From a checkpoint of a small mixture-of-experts model trained on Wikipedia.
Training: a variant of Adam for the experts, 700M tokens, 5342 steps.
Below are experts of layer 4 (counted from 0) of a mixture-of-experts language model. Rows are named up (a neuron's input weights, with its number) and show model dimensions 192-255. Each number is 128 + 32 x the weight over its row's rms, rounded and kept within 0 to 255. Numbers have three digits each.
Before each expert's rows: a language model's description of what the expert responds to. This comes from a sample of Wikipedia text that the model never trained on.

# expert 13
Role and office nouns. Whole nouns naming roles, offices and time spans in biographies and election tables: President, Party, Candidate, footballer, years, part.
up0:129101166076154014129127164161107157167141198071182149103126132092135121151151073081147080119143134164057092090129141150141165106134139160076106143130164129168124088053162130158169116187106112
up1:129127081136161141161115137135106114154145148154170141119133138120085155121147128137066134083125142067154135108071141076088161153101100078078082135147113163116150109086105156123112088090160163
up2:164136087119096090129044187151112073190106089108155160121140170168172115119129062063108127111179134198055153075112158137206159099198173086122140142108165085091158103118100124161097094176070097
up3:122080154106176125081106148141148021069134118151098063193142107139150152127157125144103148139185128095105098111136109161113132054161147104195144184135164159162150122132129113155156130098146137
up4:131143146112123124139150128196125182102179135110122094132173178083130094131126123115120158144139056119166093137185113122151101089150076131113124164116098157083109108129092185162134119113084153
up5:122078124168181145172077155094159090162132116114132174153162145177147110162163080131094127101087089113181102093168151137129157147134118138086152184188113141110173069187109172142113060091117141
up6:110079115136141142188103145158173124138109120193126186104175127134132137136143100156121109119105130165183125143106096161125149144186144126106131079133127208097138127161143148125091166147095140
up7:125087138113148132180133097138110130180112104132107117082088165133145109117085118063177178088123114115159106099160128142088118137107136156156159142104115092139105131100146083107109115113174115
up8:165150103104079178136085129141102107178138059204148152090118167161185146118188102105166106143145107115115158124138147139114148152182099077087179152158049105068086130159133117108198100136177128
up9:165141110129096097167130160134098151191184107105146134135085154135139108092140136076102123166099187082160138116180103117134167129120125124150138184177073106152140135112152088071114115125150142
up10:150153166104144104106069109105140160115159138102084121105139130107075179137175114084136096184122137091085075063149163155136169159135079086141120099107137175133180107139187146111173144202104067
up11:095099118101132080188120126095124098113161218168154115170083154144162075159157176105127162069142156140138123170147056121147126144180119150071129136161174126126140107083137170128165103171092152
up12:095090173133170169125095133174119069129137152141121140045127133123095144101120115160043117138106109166167108074124139164188170181162128105150120180154137111133120137112136162195058171099065113
up13:139128164074142123129122124167113140185124104116121161116105180153155159101153019142144053138157132142153120092114135176097132203155101109112175086207121116102137143160086141140058113174123180
up14:148112124114151128130102068115104065069126150116123105154110126187130093132124130117107206090141142097175114145157113176127109079148184132078097109124172162071118093121131150169104177132091169
up15:136111146106111147158116153142103122154158128140157125097062127120090195179127097144079113122182188147174074151162081173151130182098094130168184199140143141171142153188089135108130099133124139
up16:192159132098142087074124111137162135134159158111140132123106147145196168061122132131128098157133140122115097105159124119168132145166154108099118105179139167101098072167152074147110176163105115
up17:125107163135134131100127107135097176156143063210156118144148130114128102179148126077144167112117177165193141144152136166143164154179131152076144095165070190102128126128121147122105175193131106
up18:146109138141123124128149149150196130164149138172152201089070142190141126120138097098074118110087182147160106142123125179147096147155060180059159134128047133144161117092116113125124098169053163
up19:096096105105089105147104187134159093108112109083140232131072113152165134093160161074160072111131129119083089104127139194108140123114076114102140148146128179114083159165163132142143100167138187
up20:099101146126115135143108160094133117121155125147172137148072107120128116122158068090121108130110142136105110103160157155115155101111143190101153203104084134170117118140144092163175086067161093
up21:140123120104154130115105132198129164120108149104154115027130077211088090147114143170130112118112175155099116119147153155164190139098159117150130141178187173106166127148167134209117143134110138
up22:111135097194109138107132154144084098115155151148096137165153131073126106154144204143108102132042139087165108087089084132158150117160168099096238083128117097132131105128106159162086170085136074
up23:152115129119128084136089164126081163133115182147150107142102114123152104115134131101089190138119122046109176155123075103118100113107128140095174077120129151081149088220111136116128128090110169
up24:088171137116147170139106187167111146128184118147154172156152075064135095157142108137156153131087189066111140096146102142112173133116143146164130153167146076118131069147147124098133140116168140
up25:157101132092124103196100151203094084097111119149154152073120146070135161110107115139090169080173139099161128166132138116125150105163150140069136168198155184119107099158136157069146076161080128
up26:165118127147122125105133177143135070153113148137135111163121106179158086094116135104084156115164080087118114106133153154203163078125139152119185199161116091157133156173159103084138090133144114
up27:187097124115071101142091160063159051087134141106163195169123179154160054134132139123059171165162141112118091098127145157086122160146156122172132240200146113185161085157105108177144122096157189
up28:093144120170095140093173116109132141135108159136140218075139114132137097136143102064174144178120130178134143164061128130103170109168197106135125060116147129102131129086193119230163086106048158
up29:132053169135115145119114128086155148144125095135174221132120179106152155088070125127136114156059111127127111148101102100157132098169133183117099167109138130127092137059139145121205091183140195
up30:141118116126121066125118135087109153185108121166159165188080159130144079163199136066114132128104109175119094113098117166136163140207141138144181167139117187123144126140143113134173136168181135
up31:166112096117177107144131132100116103104131159143065149097170105123116139160115076090112154098152121135132079155139066159135193080138167150094121146175106149132118095163133111096149143148124136
up32:153139125188151089084151160170122151100156068102171118104134142139147077092154164090157088180202109120104084124123116166113071081171169098112146136112115116168104128130071113136119095094067095
up33:178108103122146184080110097126093090168103126100116163114162124170148125100120070167095071102137181105124154145157081126151139101090074183075103145168150124150084122092062122134106198140067116
up34:087082122150143160126091145146087046139116113141154168136114149075109125131153172098133132078069182179151166059161085141107130149080135157121184113202132164078113188186150107167095125082187107
up35:174089146116088117125127138124115101174157187129148133161109160094101099063180107159150101184127149093157109148093077122154113137141097060102129154137135186158101137067114060170115202180062152
up36:171076145142112127088061146081171164162118087142130091139119120115118118158145112112166096129096171035198159126132129108100139116201113187083121107144123146116167105115113142129145120177159185
up37:153164116137163132164118132119122084131116138153109069116123209128116140074142114135078135071179093102117154182171102160139162148054190174120171121138112103108127068129144168131065122149133107
up38:115094121167196119113065152127124039102122151100125069159167180142145123062149154085168075152133142139089184082147144157103148056130146150097138132113178206155157153088072113166136192175115142

# expert 10
Lowercase word-initial pieces. First fragment of content words, often scientific or descriptive, such as cop(per), col(or), sp(acing), Ph(ylum), pe(ace).
up0:153161146124191115112139107135098146054168127163115105159099133135079162141110112129109139070121138114121127074089036192086192122143144093121204113110167104135091102182135112156107064089141092
up1:089099176145131154145113113052163177149105125120134082158134127113116115153094110173091171155148123148074120131120144130119105110151186138122103175168071136077082068096159137114097119119096175
up2:141177146162075126116115084138117064114165140071161109139086156123136090117164109062142110130116098100132089097154135100122097109117120129073108121160145151075162099124094113150150090095160106
up3:088088102166084171137144118104032149082122133189153152124132168157146114116124129103138078129137125131093155086147111158135076110142110132128116146193131140080142117144075181118104165145106143
up4:100173106105068135095102138112156129154146111103133100107103126128144160103183165136104079121150108091157122144157111160129082136114174120175124112080102088137141140141200153125098150218096167
up5:131146085113122171171118144149133114153119067128120148131094147056113146150117143142154120104149140077184038120123089110077049122140100112173120104184114141119111114137134143115098116120083142
up6:182119188173081073115104113161190128127133170160181137127121131145188125136135101073090156068147105159122087093117173144110107119149148161092126166085124138071110090121087118134145111119164122
up7:158115125088159181153149149217171150149123120105101070164108148130126064081102151116108106100124134144105171152113154209094106055174132190102123108109133105068162184178089133089115075180102103
up8:170112148186193123132150187124154115173154141116187102109101111061120131098113088126091111134126187151131113097178121139098163131126170163117132137169114122127170200117109123154147145112143084
up9:121107124178126082166130139154115099116079201125168141092113118190059134105139137127136134149071089075138114117135103115080162077098041103135158176150121090117121188091135196098137138145096132
up10:123101151119141134147158113115126098120098134075074103167119154133147154131125100097132093092137119096156159145146156182122063120119151125072121144209148160140164083156131140185082146116105098
up11:148165096144102136189075145140182150145123199180129094127131151162163063099130050127070124060113136148124076107112156159125171199082118110106199174211145083176136065130131150107145068124157132
up12:105088155112127125149011157155154115136155137093087144118045144115137157155107142185144135109045105112127133115084103119152120178152130148101168101129165104089144142108145148162091133104156135
up13:119081119142051095087114122134122071166127061143122063105041131139125128118140127134174122088104208147142152144171113128104150162152084134120100100102172120077160161129105157145109161114119148
up14:165092134130151119177138125148121128134145108072126175084161151175202092145160069129156139108150132165150130107139135071109097098151139071105136117135105181111107092127109107150124142134130124
up15:166096106093135113154123125174146128111112113075132139126147118121226110114119176110074136090145156173150177147164148107083139072164107128100133132167117159147110126168175082135167072122075086
up16:110180152171098108096109061105125142157089138158103186098123128092128141129130123061114108133116126151183119096109156109147130140141122175125082155088092100115114167041121108130160136135121102
up17:137160153156210119169123113104169127136087159109146076134162135113137104100107110120137121136153118056102033120178180141150132154180124160069083136097154127131116097136126117123155132136126133
up18:147113117116108097146115135139141104147151129162102183137125151112086150118154133109115138099071142074153168198150091108111106188144143118087178090107191102094118138179197102133138078134172175
up19:129139183156097089142132148054184120138180121186114096179120154166180098155140111151077123117120136142132099119155130135134132148134158172066154136174106129160178057158143042137139114107129096
up20:156159137155128134112100127143107140143151122114113134122107151189087174134137104135096123119173138077151085081119118135153178130147079151101165092151109146138106124111119084164091110145122111
up21:097100114183147127096124102113161124117116165146116128068173116207161103148150181170070082137209138136155140157106110177132109161136104138157105112184145155124116125133169170121111049207140094
up22:141102106132118135138138142130131117125191117152092098138128120191145139152137115148093099128165155091117174090086097118016113079123128109100177163192090141134124163097135111161108131085096159
up23:143123099083097151109134122135097129104144059205157077142096158163144147085136103072135109107172099108106080115070055114084213155185101120082155164077133137172159101138143120138151160071154149
up24:184132162172103120172100097128138095099101134119098103154123128136035175134139104149120108096153124109139091065125134105083111145102106115158136183121117126151143085143114165119147045074139155
up25:204093221155128164113147144086177139183171146166116106111131158096155154136113088110131075087195160095122073139180100146103206161136150105131134171133121097103114150111100108126154070085145109
up26:146209138118100114139090117096138096134117165187179111146120169202136132128156129093070176137134130104129147076156116142194193180144156132087130141085116106166106107117103115158157132125148119
up27:165160060211171157139147112136087111100128141185107067146120110128126105078118133137128124128112137088125054122176131148113142084099070086079157122141144115206150175139103085121105135125134159
up28:167141125147110150165130130132133080175169139121174130116175150121149081080160130132150192079169080094146146120161066170121105089085144145114128143190147099077153097149120143156139144146142153
up29:203148132099088097132115166099106072130160134132148120148146145169143124099154113129135137107067140161165135099174122122126194120138115078128192117156127128125160178175130076111090071099118181
up30:161083121131176104149138128097099118141095132152155120126138111160145110072114119176067050119144168137172130125157146127127115106104146142193155117143168096143074127123073090136130172107148094
up31:149150129103146151078104121107167191081126160128117111123107115139042107107101118103057079101078129121098087109127045109106154110142103095097161127159106096159157146162088109171151094132126136
up32:119081123100127105158142102107179218111178075087150167124142143096125157061132123154119148097168053185091143169110163059147141135130086227152169141144106116169163116125109166149167139131120139
up33:161114191117117152106086107141125107110109157110176143153153153131140131197168111191165123112150121105121125089098109128131171201176152084129155115162099085125069124129088105086135103125162131
up34:139105136137136222067171120119144068108171123120162089098098150138144127059131114078083132110126198099210154117140152091184096129131145151106192117149115129113166105139113151111037145191147119
up35:100128114097133113138110142126144114105160116091124118105135118085128115162132112131106179120079140108129063114117065136125093118185188104158146142129074155195099158145068135107109137166158125
up36:159110117167132139128140105133122127129154059120129193093136053181164090110142098172066111198136123079149057156160089153100192096158119136178145138235064154137106117075112108140141144132153143
up37:142127150180205157129107169098127092131113074141164113101126114140134079176160117081099084142126146101195098060119147136179145059100147125123135113132142081080149152141133100144136087110151106
up38:072152136116143152141147160106162109129120115116077140153082161129137088095141113162153140134118131152151092162112107175089166104202166140146191140109159170160067105146101136133166139123140165

# expert 18
Mid-word consonant pieces. Inner consonant fragments of Latin-derived verbs and nouns before endings like -ing or -ation, such as enfor-c-ing, jud-g-ment, imm-ig-rants.
up0:122080120125132054070168104056106146166136070090096139126153206148099110103127105179124155127175094117094161149072177148130212129110156094176127129105103117126181124123120120093103130145164131
up1:128106168185117139130134157174126111110073132169175084143114094120159116100092127179088081154118114104127125150156152106134098158153172154134149115146166159164103103097127122085100096116133154
up2:141099152079140093180093082128114119091149141133106197054148162111093074072096132113141130133029083107201098102140096172104161131142133101187104127129101106121160160171079147185146107125116159
up3:152074180111087103176188141112170155153096138198131197113127036093125081121123145111122108093139072100066124080140154127144094192109079100169154145148152144087121120101122076116139092145112138
up4:178163148218097165110105114107104105128107093110205169129113119150189112155164119074123140104196185144144120128202080114099057093165148079103119150149119183160148148165163054149148128143088096
up5:197097129172132087148110177087106133195106092182142114101156158109139087087139131080149101074112139081089124161137113143121158134099049104152142080128111127161155152071077154119095098168127122
up6:161071117145155098121102070140150114105179116156148094145159118087190111087143164162129149159155111151139105072125099182113123056146123101120144116135133151192105161092093119106138153159141196
up7:079133158130100108108101172123179117120129158083170172114113127122148079106180102126156074160114108076152091115071105111104194150077144162143102155201202196142128146110142076063137153146127164
up8:115141080155139152158121105132083127162095151130155165108127129124132147132139135111141162148167137136125092149077096083117109119143108120152208132166104172136200133112082119173088120189188134
up9:131122157243085128226106140093117125118114127156152162061149185081142132132125116134124144131079132116127119094138112122087145113129154131080152128177134191118171081146041170100153156090183176
up10:088094099094158122099157140118127125137198099162106098131141158161133154090150197167118127122188113099167148175107137198138122166160118114140114180083124141114125118143093148123049135125134185
up11:112169074153059104118145124060089094222099101131164158145103161111148116088142107138117125185106164122136082208114066089103087110130076080132117119187114127098062127095096140162131127116120182
up12:136115152162147102187111084169164111084148120155129106135099118100115164132092166092099166085085155098097124132103105175206136097098068133144173153129125119055152153165171081102061100119082149
up13:154131131166064162106073123118146123199102129080216139155147146157151158072178110138157088124135130114169085147177077098127099145060085126159134148186124133115166167089077131054092084136135124
up14:062115107130155115138107180122139123124161164111154169127112104083181162146146167176098175165141137147161100084063115147112113151165111148127175155120130122107150155094122142113204155172126159
up15:130148076173172057159137139102172140127072097100079170165177139126174108167146123147139097109115147117167133128169147142097110083105134118123158130122155142131139111138129153191123086179107098
up16:159135126121255080104131143150107128169097070132200176109141139101082169146106164161146116073129116110082108140166116126171144141170133154119164129160096162139136106153100134107138185184140147
up17:156128164129142169179117126166131112185086104138137125099126145143128103070113143093143157163141091087161157186134126155138116115145112113097114095111164153064155162151121090149137144158147178
up18:100121116123104111115101120120121118126143123143117145157135101108142085120180130112086131061114125165107170115118132115148123095139161145107197118153106169119138123090090118109134105143121097
up19:149172090063139106123150115152108110152147081120150129133109143145117157067081139081117135184091133108089141114146103199160125102127157108105174113123118173122121094160128144129120163172093093
up20:168127160151112099134110157128060181051164097086122193108148152153115099171139150120082058147176168116169122174117102089115156172164123135121162115117121132116170098142112129170128120090166086
up21:140066137140144093123118197153118108154139130159171148134087072126148151113120128131151144097104083121168122151173103134144113192211089134107118139087084096085118088167166080132144082125153162
up22:120119138143097092146129119106120106108149140126132124087115163131109162144122123053120075051112129085089088140110135119146094087149185148106077134111113125093194130114084135133124153151078057
up23:119184159143110103092135150163132123136208113101181097183104129103119097080179103151089169162132129137145052104102184143143162158098156135085108109146118073168142138137151089102125132113156167
up24:170098192107100166100143178106117080162209159230182109089125130197173122118173106153181127150088134144122112088163108115115066121113100169107121111139124063107161119201086075128134037106123118
up25:171140163102122161186103127124119115137101129166170166102157126141083093068106108140128072110092069148110099129135156126142191175137143136113126117167138110088156124116141156134092104114030114
up26:137111090145120124121096132165159114230070117119144130126167152188094147118141057095161142146142163080196095143114131133148134128189114082166129156129124137067133180078159098140121133152087132
up27:154108192124159122111121205158113111183089078151126174178141181150115141130122153148113163101112153120170112135102093184142212092136090050183163099117078170180133115158146097158115106092132086
up28:096139140144167098189101109135135132075145105125122127152131125169137134086198115079077071138173131167129089054162132166168136170114199125114133119151118073124155096159059067163133125072093104
up29:115082167177124158147117137176103101170139189188151188033115111181161135110147097128113128128198119069110158138175106124142099149101140120127119101073181145162122142131070111163099081110163156
up30:148083170130181128134115130121100082094180134059161111138150135137103116133155091083129159110150129115155177143135082053134155096085079119144107116143096168116142150126159139137141147157118145
up31:121136112077080096116072064142121163159109174131162177117062174156114173130146199111143113143104111155117068109222134214101044142172110156122148124126139124164138100095106139185148100187087128
up32:075143137132179107138129140093151114112087124120111144081160142135160130136100144134141140169096158072196107186151129227060125072131103140169114130170086109093158139128099125126174088123148148
up33:141061185136144026148106147156113129087122164142142152156133116108114081135161114149112073127065099078216100093146104158099073072163108162137177071128124147071074199086150121159094079158123142
up34:155168133161102140095134100124089124118079137210175095131130130136094107092107146122143109175175117117130125085121102093145144185134132185096119165171156135133128146166098119198187148137160097
up35:150185116164151141121087155147117102099093056088131128117139112094087164063136118130162153146128108123104188131156129174137139129163133113182173127154125110147203190186098127117151063116134062
up36:158170131062105138168159093161148119089173152116171165134096113138124168089132179153114130143133165120117201116188106164159148135145142122078130070115146164128205140205132081148120072140105154
up37:149119160075192123099121132118183102152139144076129115158106113169134104103157099130167183097112181141178147117147142164126149081166148058079164176205074200113094115127159168150159129090103116
up38:134099131140078158159090138153176138139108151127133109139085140121196097063161082110094121102161129117084130131109105095117149135158139145104106129120166123105131138162165073085134146106149135

# expert 14
Foreign name syllables, modals. Middle syllables of Asian, Arabic and Eastern European names (Zh-ang, Ye-ong, Ku-q-i), plus modal verbs like can, would, could.
up0:155150096127107119153133101115172078128158127147151109173122127100096122096085072087123164156091128105117161132103140123127122123133129181070146087097121137051176110099120108138124062131137121
up1:151093188205169168117138133159124140187169078154161128106108127062101080142134149122192148116123107130106140123153136150122123160176084144117138226211119168113125127135128116112110172077148171
up2:104100117131160096130140118094152106153130030113157154060092182113082141168136119135121065100077161129158153146186112088166090068147110143139100142138105121104113147106128156083119084148127145
up3:141119138105085095135105143174110131103132144180168138127080088110150136082114089184113170119113135137089144144147116121148142137137092121197079132152164147165149154149200100122137101108143128
up4:082150144076101083105128100123130060154132126090117183133149149057122069107170079091060187094124162089160165122116093163136121186110126130090216118138130153122148139072126186153105162079122117
up5:145133160191099130163087157098194095151154084123167109099130123183078183136123025123107113140138096154073129153191195182151099118111170143166094104114129071080125134081076143119157077092133118
up6:130095130106089141141059097186094129144164133140146166122091132130149132125121143106062153146115214159109169101111104105131107139140186140070178122152125185116145135130224127173087148204115122
up7:203086095194147147115121132134085099159091122182055150096122136066089152124124039131101097172150189170079129115150124186131199100143167170089130121193172078121103154083111132163139106133096103
up8:122051069160103106169092173108131123140071068124169156113109135109095109077147128161152115136146170112146127122174103107110185121156078162140170154114048082108129123133171114115118108172112140
up9:193078143101222125127151160161116115108135099070138117119122184116117131209140116143050091140131092173117137100124103158153117113133113100148169096084121145204154078121114095143120064172091117
up10:086109146086167091129166149096112149124125124128114115089141223154124107107101095152126126086105065137152090076088129193069165135085139197144094082126201118134148143150069106154181091144135157
up11:139128128117135138107071154057058099137150122131097129118062145161192094110149102073115145144126173167150182117144130125132090070137132149159184165116103141147124165168154123161183098121126117
up12:147182142182125112108108126103096107131109088127141073195099142092134137157174090097103110115150150131150164126171105175123088125105141159115119122132155123099114094125026140173104088144105108
up13:171153122113153129140091055103116080162104101199135145121147153102079146124149142121113127137141172150096165128115142045056188164118190151172194176118148133106134154135108114098130104086108113
up14:133167136142151185123098135150103154126106097114114180089104167147155116128107037162108126105067094122168106078099134104105061109169150142133135167168156107122117113161127146102085078133095119
up15:135126089116053103158122097127132146182079101146111190098123203140164080142125087112109113088139181170119132112112096169128120085136202155107102139140116107162082129164149173151149149089050124
up16:104126146176071132132125151115103163156108135170152122146113128147132142110130107172128123107134129127169139093123118149083159141156169154099155134125099097143091151084112060208124109077071087
up17:111132123152162151109140193102195144180155132152128121099153121156125177124120106120128093129156166122106162115137125142124089171126177135149099162165142090150122098200120169105159133121108176
up18:159160127102097091100153082106147152146131098139119113097117126170168139082225106101136159047131165066056103178106138195179103154136123114137093166117125121140100069069156144147139057127166123
up19:128149151194191163129112167121126152151092118140142096108151153210097088170122088170084166135166165131116058106139142210120162099137157157078152143146126166118078101124124098154113104127131169
up20:197110152167094098167093069125113135103103113140147104146137127067157085095127159178155136182120179151106120110150174133102095155151172108121090119129087159110092099112095149195155156157120134
up21:206114160172090057137083149155096099141145170118121109143112222115083171136118178145079198117132157078136141096106062150082163159133122112098218109101144116091097130092160104142096062189117165
up22:112140131172202083122136096132119127123146128152136123144112135153106125085171058106136107076100152151097100127162128123121114171134127105171084100136131139122134106151121135104136132185067119
up23:141109164093069096143127139119118067120158083154218128144126174103138162063074080130137118095118124094170142163192112140144152179180130090171113158111195100129140134097104129127119096124092126
up24:079132118128167124092085119141160075133120094092130112186124163091166111129158133136113096139165175198101099084094116135182181109187162198077121098163169137129103105088149104120086103140181131
up25:158145127185147121123090081122072119147158057143136133078060118112149075149147122125126150107111099095132157158062126155121101081197109099079153145111132194091113138111106115145080122192103145
up26:146130132142186169143119124120154103118167156029190172104164144129134087139096091159145119065148082128105142117163116149115126097114108149125088163147192155134189156126151073135149057096103116
up27:138104147154102137111109094099074098128151084167146161079114087151130132126175152151108096075097146097183134076158114090163111101098101165073131129172128097098136088094080170091142178151140110
up28:102133134124075148152143107123111147148204097149144166127097101119093129103153151103031086121141174128142053100120092169071172173094171108133069149114102209164166125162075180134105124120118135
up29:163074123155162105159094187196149156145191129129133173167143088098166119126122113082076113128164170160166083100091084088124073123062096158123157138085107141080134106144081136132153098122142173
up30:114101101075183118131144164110044138127144095163066125086077116172113115133130126068139126091091127132101137127157106122123161057123089147149147092122135099127166129159123169120165129171149122
up31:115202169119118116126085137122150127089104137178169096147133169094103127163091124103097107141123164131070123108180147201134113163086145102129136142142149059116120126146105117150123102097151109
up32:155087109100157126118108123129102102116131111169137136115123130126179171132117090193118101054152158180150152111080083135126196151088133103166173193152123115157134183139173117111156078135149102
up33:102155187151122120142138147133193174104139154158143116154138095133055065141157097161118109089159114101099090140107105133136081116124158160140145109116116126185164079129114143128052169092075083
up34:155137144133066104159140097074109132095140164063123082158157111126063090145121128126075093204186126099191162169193133122142119133131137140078147136135088072138164101108084175184109103124131169
up35:124167161140089178091124109110143122140108100137147175127134098086155102129121142104125094142140123123142065085041121127172086156188096100119182127186095124112170144158144185199129092139178127
up36:164146179176127146155144190152089183105127146131137143117138210135165141105136061156047140084119125166143132158137132157077120138173118128178100151144128140130119167117198089084132175123086129
up37:124142132115109047120146143141148102205071119146118151125131171097149090183084092151091173106096158090145091158144111150113138139166160103185128103119133149172123064127120153176155126123149073
up38:075128091104143132179113135135106146089174118118143121146086194172141135099096082084080099159125162115144125053165100165052092181065130187087166120163099115152109100170163142166143117145119079

# expert 22
Head nouns and suffixes. Nouns ending noun phrases, such as film, series, government, League, School, and noun suffixes like -ation, -ment, -ery, -nel.
up0:130090132184059117096139111097100114092069126072097175168191173142125105026146120135144102079084120113117086134155110131114141098199102112103143175150125087084090125122156080146074134136146119
up1:132092149130154180080142190112140066169133161139109121082160097128123118129077123139081066114157152080140138093187131109058117143118089090108111158133114136159152147151063115210107139135114114
up2:124089096099146157195088116087162098180137130124138091133177161187181122164098140191090164110139162122184079089146111149105138144100192155079151148154121125046153125117130110143165146073117141
up3:132084104117084144150149179164089088142088134092179101119174120102125169141128109039127127097132138072128159172171069111115126141105116106115190184097138129115125115136157080109090118175162104
up4:122112151100179150124136109121138143100170120168104156129136172140117132131163152123106118110119104161094147150172131173061129156086119142155125132111145116134153119104108105154131108144094139
up5:175139197132175125167109125143099085099149129171138133063134119099079152129139107122144130124153090068139122133134095184153160142152108037121127129124085135091148090134128107116161115137150161
up6:088100126121135161153149102140156103184129170109139142126138131137178061168081114089173155146089152101139102116128123180128148103149200145167118166147160131158101136125113145108199091156121143
up7:108107143214151131179149111061106127108201098160076087110175142146097086071171144110096097117196115154121128069142082180136090092138115175170130140124131082116092115147130130163108041136115166
up8:161141152072165136102083167109143170149173104135139113126170178070142152119086115120132133115098124093133157090125143134126127179101124138113107075076145189123123108134143136147113132087134106
up9:133107171142149119102120179083170141152140145158136145069140120145116157140098046113079134094183196115132064153116133100094123170127129167159196136162184138156122146114101117170123118099152173
up10:124110175100136133102130081173094101111130155096113147139053109097119192180154087153116161102142126094159177145184079154127149091142118122152164053112102120160114108137141160123105119132111110
up11:086097152147092115130151083139115117037157079127179117132159117147162109047171078152073133126123110104133101096165086186080148112190146184151152171203084154088168093100148124129101110109118112
up12:113128172066161097135109147165096133106154103147097219126162162178079086144108077120142124115088166110085130138087127137126141133141101088109134120131140088121091131181120130188084078161142079
up13:106135099052121068146115151135156122144045074192163121160152103121084136144128126176178151109102145084129128146113131139162159159162176085087161088145102160100101122137122110134113055126102155
up14:159145109074150137103100140087097124155112136140116099119136203131142132097144088113153095121097119109084152114074130139141138147130106121027073084144089090126212093062138138142152115163134123
up15:114149161121111152082149165227127097162153117136113187113183089189101162079125142139129107095137148114111077110060121143114141136097158122063150190158139137138106149180125158105129095089139131
up16:077133100103167101123120136099102111127143111110159094125127148118199110138135123143113159129193192155110138182146121148062109091127134146140179163113104141164154098171114155070167154175154144
up17:127123173131139156100110172117115133079141173135136144143111135126102151143158101163126115049168124109157078097129136131093146129159104164121171156157114165125177088108112111181153173148099159
up18:121115166159115109143113165155126100104156112105123183114137165115120101142142080110136084141119107129130160108105131138068126153155150113120129154165081111087069092102146077074103055157099170
up19:108105104133099117114129125158137128110153124134108105117169185167151091110092156140119170055110154160137109144155101171125129114110121131167150121121117101194118171143120102128106186155122062
up20:165134150139168132152134134139131152162145090044110108146147165119075128182140106159126117131127176092120098184120093189091126144102166150129090170176169202133118137115130097194096072112126172
up21:138093115112146105071106170153159098208153151145177142134165127130151154081157124113102121101123101157111163065180179075066112208105159164115141143119077069125122131096128085104143120094117146
up22:157132189131061069151105187197114075086170211096153122151132109141113174062105145079071137134113116146116080132175125088169139149124119197146160161147178125129135092203159135149109129144095152
up23:147124156109125128131134155143139144203080097140127116157121170148122125145100146116100097076097129083138161115121131051113138188097106144137160102113167177134078155099130113174112111108113136
up24:084114114164108136135084158124114142131098160145096101137094111146118090117133098168164123088116160095159056127139050117133138177117193131135168132156162065164126143149130082135097126079185177
up25:115070114164180128101117099088133133125124117167103152143120149116206168130204093121100095146036194136124137185131148215069125082180133140126135075130089166072085063201115127131181116119116145
up26:135096199101175171137089140157135110169113118153107075114074112157171128168159123143128089141148140083132147095128124101120137133149160133122135146119143154135114167126134142191124099117124149
up27:096096149118138126094106184143175106168075091082138144106156094078134103104138098136124093133135109119127171147142122086140148082139109169139137138129124088159153137117061095170046125117124133
up28:177118135073122173177112146069131097139123166103231106138119130156182140123126104123137115132133129100117098087149132092103087153145160109151126109141146109177133078133147161132183155147176130
up29:123076112107159109120117128138172153136161157186198126139097186129123145103168136110143105129121135135198118120113076133115124123119183136068123116147130156084145117063110125113086103128122068
up30:124079167218164140088099157097080120138082154142117211123121105099084138143166094103139115131133145136086121119095134151089132121165100139174114092158112117119075119092175114123188182172128150
up31:180118179131161094121107126155181124123113069147101081147131135146126096140148113134126168104060126128156148179085101090116146090168174159092138063148135172109069060138093124152158053130124162
up32:113060094095122146181155124112134137115165095088141119137090136134141071177155142112106132118125084150129185101172136168107135094148114070119156077154094098139103115128129086130109098120164091
up33:113122164166133142081144163115145128185116125095112162117137110118179120146152134194085130116105144112166171114140184144128104104105152101127122119131202119158129151153091127152172074157092134
up34:101125170140121121091104109089084144145154161195129127088125142117138179076132155114127094151107147129126173159083105145138113128140130110169155155120149141146169091116115170112081134225123083
up35:171155180160093134095118163184144121129106139159184197167161097129044150075128155194141152117103117107186083128142131120115120158151077113135105172128174116102089159117140130104105157169170097
up36:098056227099155075102122154142092100097166155086103161112113106162154142128106095169070118135121198107112104142192095146110154116134176126148146124137134130176090087111097116138137060092071121
up37:123068159189124147093115120122153052109122122118105119113156088182116072093104112153152076150135070083154045116121099189106153105210118135140190127201133104103127133181119119122072125125126144
up38:162112179067185152124115138163142112123093137124162165079135139058139101130078128138117150132111169112054148165122098165144134140153093187128141099118122071065107166116121125099065085117090152